config.toml
n_layer = 11
d_model = 192
d_expert = 240
moe_layers = [0, 1, 2, 3, 4, 5, 6, 7, 8, 9, 10]
router_score = "sigmoid"
normalize_top_k = false
router_bias = true
optimizer = "adamw"
steps = 5477
Below are experts of layer 5 (counted from 0) of a mixture-of-experts language model. Rows are named router (the router's row for the expert), down (a neuron's output weights, with its number) and show model dimensions 0-63. Each number is 500 + 25 x the weight over its row's rms, rounded and kept within 0 to 999. Numbers have three digits each.
After each expert's rows: a language model's description of what the expert responds to. This comes from a sample of Wikipedia text that the model never trained on.

# expert 18
router:503467558481479499493486497477497485463496536503528493434466507502507480465516525491540484504510468482501530501490533508520515528465454492503523485503474495448495492480512464513488488531465520
down0:502506469517460485470514470529515500472511489491486518472465501519485499492430468535514478481515436483500516534474482491507503498510496475515478466511495518495513497452471505484523531485521484
down1:494549483509506492546496478517531503471493483503515481511514508454504499484506502474508477484502478510497486459502483447482514514523454516498509482444456529486498517543504523453530497524499509
down2:490575515513517535525508518493480499507517469499479499495454520471509515492520463442505491526461502479498516489521489478481486510480515527526459474511488479538510494495486518489471479520495510
down3:515454479510503473512505536509468507527501516503548490488472522533544497508500547490488491511549505486486529512429504529515457549507496492463524487513488538497531494486479496502491501508478498
It responds to: Vowel-ending name pieces

# expert 25
router:506496474493492476516535482472493474447496564547526491471485457511500469459510529525494488532502480526468484520505523534492499525503502505504516495523480502454484496453522482513521508455483505
down0:517517554458481529531467487500518508523512487500505456492477487496495521457494498536452472513520499505473495483471485536471587516523500489515489469471504523493517478486449522505531463473513464
down1:506486461507492485496512485478508442509507456499489531544535520539510476537460501506536509484492473508532498509504537497507491465523498516451540461492520538512474520494436523513507468453491540
down2:480481477499553479478480508477493467488487512504526516518507447536484482492526494531509497486483483488446473557505459518493483469511475477506523506498442576499548527539518502498479488524452505
down3:509447500482514494487545507499512517528487491490463530513516532516545491487520503464518479526547487511508501535480467547522510505506483471502497499515494491542528475509503506517516488523503485
It responds to: Kinship and role nouns

# expert 27
router:507511460496497487497475468484531500435495469520515505474496529513522485445503484536513477513515505542516488547464549523472462485472494486490525511532492477480493488443507519508484494419483498
down0:495483488472501534500461515444477470507494493521503528501521516503533547482494472505517501504515491498548544511455472492492501499481520527527480489452482502450521466489510502510534478534548505
down1:489506514485464479477513467497495541507487511495502509476517512526496520491458521509558424534533536462528522486514501477487507478463490470495528490553513468500489492512466481519498461482544529
down2:488540471499498500468535444494579489467501467498495542522475516521546519484478481495524467482518493505512467507565505538500532480497557502536477494537516498504505489488518514527481541510552486
down3:531440502515463491492475533482461517485502488500418490490469509443503533527474461546527498500534477515518482504449492494515534480499516528510509518465499492508481507495467498503454491546488480
It responds to: Infobox field colons

# expert 26
router:489527477503499473502534477487488478456501555531533481489481474520507477449501523519466489479502483527473471515510519517506501519501503504498504504525475500456483479462519478505524516456461493
down0:535503466510476462561453488498464499485491496511524512480477487504497460494513475569475486532528498511484523517490483534486528539497504515498486512531497456532559502481469480487496523492516447
down1:538506464493509466561517503540498532505521511500486539464487483489511492501466518497535520515546479479524534460551539464519493474511471511476518512547535529475533500518461498490444515493482505
down2:481534495491547491480465500529530474502498554496469470483465498482480496537542512474487512499509474478513513502536476515487520511481502525441492467476495434464533509482515477482464473485434498
down3:539491457515474522461526477485563486505515500523491503494536488497517508529467555483511551511471461524509520531538496472504487467511573446535537508485510520450493505497468520521519508525489495
It responds to: Sentence openers, year nines

# expert 12
router:510502525490510468500526488468542504436492529519493476450496478512504478485496499490489500492459508519472506504490517480490475494494486500511538481482496519483464483463529471514524468470501546
down0:469518478467548535452496492518501462491474489499460480494441519504510488487506504530510508454487496495520515509504511482466463475510493464471497493538501509493499492548472542514523453503488484
down1:481495517504507507472470460522509517499498476499488475506526448462523518543488480437472476496456555492500510514438497507499525480492486471523477507494474521497481499524472579472497477438526487
down2:512509486533477474505512499481479465540515456502487477502451508468459570545514486520519483507497482508505493505480499510470481511532514526478532496513521491506498500435538474475491515494507527
down3:533526497475494484486495476538527474482498511490502523478555528504524502496528476503524500501448515489504508494540544520519437482470445494536533476533455467465509485459521480489483478504544502
It responds to: Capital initial letters

# expert 31
router:503503481493493478515529482474498477450517566530521485474477456524503473461508519519490491497505477526471485521507519534495502523502505501504520503522481502450480503447523478508520506458479506
down0:505487505494517513501481515507542462467503492501497516504506464516438502516480510501547546483537486522500491492506460539511513433510489465477432517518534452506436511512488499479519467489485503
down1:478521520485520511485531470471504499462510573515527468519504468499538500471472506478501492483519495518467538488502520478472535540484458477524544540474510452474506515521529474502467492509454517
down2:533533481488510474498510518447490520500494488501495523546506437546490497493493494477481501491489494510501484518542501503503571451485452525536482481495514463469514514490536503478491534453500529
down3:476470499477472499487491521512491500478495538507524526552497462509486528513504499529492484507449476452505522445493445501458553450487491528461507500544481516468519469477481514465503504525444505
It responds to: The and zero digits

# expert 7
router:507491479494493482516530481474501475449481563534524487465476459520499469466506521522488486481507482521468484516505522536496506520505509500506523497522478496454483464444510476508519512458478507
down0:500520500491504501481507555510522514494500482514487517529499494462489496485499476521505465517479537493525530511469482490459499496490463529488545500516519478438458476490473536521540487428453547
down1:477489527523495539526476487516520549513508492501453505498525483499478547498569498482506510496495460472509545507510523499502486522515443510495500498503512482441537482521527494532513537531471492
down2:543491482467523500502466506483505480478517503481467475477467503489470516509511453522460477506525477529480523521490503503509508491499479475497498503503472509463477494494562424478477512496472498
down3:507540485469497543506506462533464502481505515513536471504527480479489482467489514538522480511507487506507518500520501516468507502468537499471503482535452473467538491500510498573512500543493505
It responds to: Prepositions and connectives

# expert 28
router:499518525506523483497519492454544499446488473530514502424471458476486496478506501500487455503452524481521553496454519514504506483505504474498549491491482477478502466493505493498496464470507483
down0:436543518529481490546520473509498554541489517504499502499512473504562480512511533512506520502454511518491513519550439469505505516470496500523465523527526532534498491506496523482489542475465524
down1:492495541519459532501528437539494508491483529506439492503478492476475480484473509489461503482501490487479490484498497481468511505493493537518521497532530513484478513490496463501533507467536517
down2:517496465520474477477505488502455518535502527508450465504452505488516478482483478509492455527527548513506471518480479497502509452470503500510492487506492501475504475516477514514485503526512489
down3:471422484505570521508588502472510513514507475511532471526524499519470500524520528510503548474490453512459452545510503502488528522492510506438494527488509531552465499465517497521523514473450518
It responds to: Capital initial letters

# expert 15
router:528509488470468505515529479459487514414490481523554488486502488489508503473526525528500485514483484547465494506522498529501476526482494492502481498518460505432477497467505517522498477476533504
down0:464493535481499481446466521503540517473505476497497505537495486441471482492493460492504527502477479509500516490490511485503479457481471517485483476560463501474494499484497513517483490479489491
down1:483486570490492487499466503488478491490511515491465491519480517513497517514540508491486478511485479495515514456443521517498508510512487480484507474449462459504528498540489533498527472529525482
down2:522516489463511470449497502498501510471489503486532496534501574489540463580501485497462494514515570502476473492533473547484503483541528506521462488522494498474516487530492464467541502496518520
down3:475515524511520484505497537494541528510493501495461473519507509509446477457512477509489529496469493518492510522507514511511462457481483545500522514515533519465538499533455489531512498507488535
It responds to: Table cell separators

# expert 5
router:505507480497493476519530486476495478439476562531526486469478463515501470463504528525490487541507480529473489516504522530496507521504501503506521500518477500450483497447519483516522503454481507
down0:503522489472491489501502525508494479478507457500496437470450499450536516477501496427518502488507488496505509492520468494491520540525512468473502475525482505472526502482503523456518478510505500
down1:471518468468542514491519527480496556508479546503464519499503482495532481503532522464489488516500537545478500476449489534514511449499527558502539495523514529520448469505468524537502502519550508
down2:496489464464503506493475531513515529496499488516473485511505463545511509450477512524460499481470525503508503535478490504522492529534476534508493507521471488445442480469505501466497503450523491
down3:515445529519513476508516509467506494479507469518542521487481499499480481516525508435516459460502461490490488519458528460509482490484479505467506524469520492517522517494493511504523476526535479
It responds to: Common nouns after the

# expert 6
router:490520508512467467503524505486501491468494516531517472460457448523484482477493546523495495496475466519508493513492526542494520507520501477515509490531497500478482484453536495503509515451493527
down0:468574498496513489478476479501545472524509457496492488514507491515511539550477502522509509510527572491502492527484482464516550500537520546527518488494512566507530513456497541504476490488551521
down1:474490480505531555524551454483514453516475437492508524488495529514476523490468516468498452507483519479450521497512522493504504475520513481483499538492527504522501493524510499532429511522539514
down2:496503515504504500491508500464503525531521490498472504520464466492527511458521508516442523524507488496515531495423479502517519440490529506462435521509450506492469484480479528483449443506418494
down3:481504488503468489517538517514501463447497503504496495492479465470497469472489509422525522493524468512522485492530513506508483491457547483529472463483500529460494521518477527517546521497467502
It responds to: Line breaks and row starts

# expert 4
router:502502482499496476514527483476495474455492564534519481473481457525503474459508515523485491522507475528468488519500519529496496526503510503505522497517480503449484481448519477510522504459474506
down0:541510495517496498512526448500497476509503482495531479520521461500537491512483512463445529479473498492504492501506513541498487495504505523535525473471494540533535536506525516470473517468547546
down1:483490552502490507489502531505531497501510546502504472538488514490479503540501517492504498527480519493471534491476557473514476456450486534474483495549573509505489490506517465493478523504533535
down2:487495520516489493525525448509535499485488524514505525483473492505459485498493502506502491530545561480514513508507485499498473496546534568479492527502495481509519469542501507475502570537549506
down3:487457486496497534446540476521550515502516475505468518478477494462502505510494470457516492493426478524526507516536491479484541519487516489517518474523542515484521471529538500443514475465548571
It responds to: Space before years

# expert 11
router:474496528472457486479506461497523502457501471514537459477459496499499508451457535505487467504474467500479532501485495478492545514501497500501521473527477505459497491472546499496541533457470511
down0:498458488507562499468491520504551515509473519491514514484478501528515509491516538496489487474439470490491505504478481509505502518481470527512504489480526510558474483511492479508518512513446586
down1:523526469486481495458511504489489504495505566482541504498473486488533494515506486483510501494504457518448476498514489484507472492511449469490448528500493497453527489465548521492444557531466490
down2:539483522494478503484537455510503469459502489492544516466501489516484519502489491505478493496545565541479500504499475489460455532524500479502513501542513483481518499496530492494484472499568500
down3:438486488504516512464463480536527544524494532497501472490500517534552489519459502507513483519484505509503483510529493501505444511502513532522464478490549478492488493451532472453485487486504472
It responds to: Clause connectives

# expert 1
router:507502478497496477516527482476498477449480569538524482473480463522505470463510525524489490503506477523471476515503523534492501524506503500506525496524477501449483482450520477512521505456478507
down0:475518498506491501476437492476508471497488529496458488498493469477509482544523504504455493523509498526499487519486451527460459534491532498481495531493483481498488508535502472493544494527526480
down1:545478486485479455504503533500465486471522462499511525451535466433507509468511497504531495516468501496513470480505486509504530544509476464486470491493489529516553528462576506510504510487487514
down2:496515518498501511483505500506508462520508492502507468534475503507531484465491495455535491494424491504471499503477497487536559507444480498553455497511477491525525518491512520511463558536499482
down3:497551504471521491504469553497471493529501511499477521563476524503519519528517504521408501514537499525489476502561510515519495467534486479482524512510530450447464498506450467474466470496533501
It responds to: Sentence ends, bio names

# expert 0
router:505498477495494479516530484478494476453481567537526483476478460521504470463511522524487488477506478525469484515502522535495503524506501498506523501521476504451482476450520476512521506458480508
down0:540497466516492499541502471522474471485485513504461451498504516501514498497494480551488528513532491454512501522504469489482508501546479526494472489473515498494533507504479468512513528512524494
down1:523473489470489505535481444496465504494499527510544470548478501485509517467497495478504506527560495462505490480531494507500500539477491450508530498541523476502436505488465461509489472512506503
down2:503506514506469521518486534481508527505475488490534522487491501460489521519524492489514545513500521490534509512425521521508499496503508459503527455517485489476437500550537514527495509522580538
down3:537501478487485501510482495437540499483489538510539522505512498468478519510519501495523485516519517503463480519469443524483478486506511487502511489539482456503510498483493481513502485475507521
It responds to: Spaces and short words in lists

# expert 30
router:548506462512502518529552495462503480495494530515484495463483450476523511457483509464467472505516518513501483481479500529526483513520494505507502487528504487451496483471531512507493501472480483
down0:444519521504486481516506475501522534531488465497502495495453457466471503495510529495536499507514507502474476494464506492528549531510528523479517450487542511467513500498503517490499539492470512
down1:489493470503510494527445486491553483495469487497518477541490496467535496504498517537511534447467491451465505519526497479528525491504502488525480525508540538531496493535516495495476506526520482
down2:465476579492479519501436539539470511477519524479473557496546589477489480544486484486513458534516511511504469481499536517520476479512502513487513470463560533517501495512475480480520513486489492
down3:468472479494521489508477527497468529517467477500498537504494500521510513514524521487464508504445488456503500445522534527522525509497477547500439488516467532521527495474491545489459465516493475
It responds to: Asian name syllables

# expert 10
router:512544481488516502510500496508518497473504528505494462461459461501497516511494552501487494504483503504461520521524521504485518476514512506506515533508504491436519470482512485471505539498473496
down0:465483508550515449493534546492475526512503478506459501500476464478485486455490443499505476501525502507488485474396487536520538478490494534437445491546507484544548503490483511491509517497471525
down1:458493490501525510514503491492467488500496426506499513515550496478517496495442510504529536512506488487511481513521527503490525501465553470483464515528507536491513497463506515491531526490528482
down2:525550527518484450492460453529498496482480524521478522457531524513542503489509471496475482503494490522490483485517483520499487453535522518488515505519497508460524498519468438502518527486477473
down3:505521465509494494533497464521444488477500443502575525500507516564523498527490526502487540527514524511469504523564477495495535484506491515515517550515529496486536498515430519493491479500509467
It responds to: Final number digits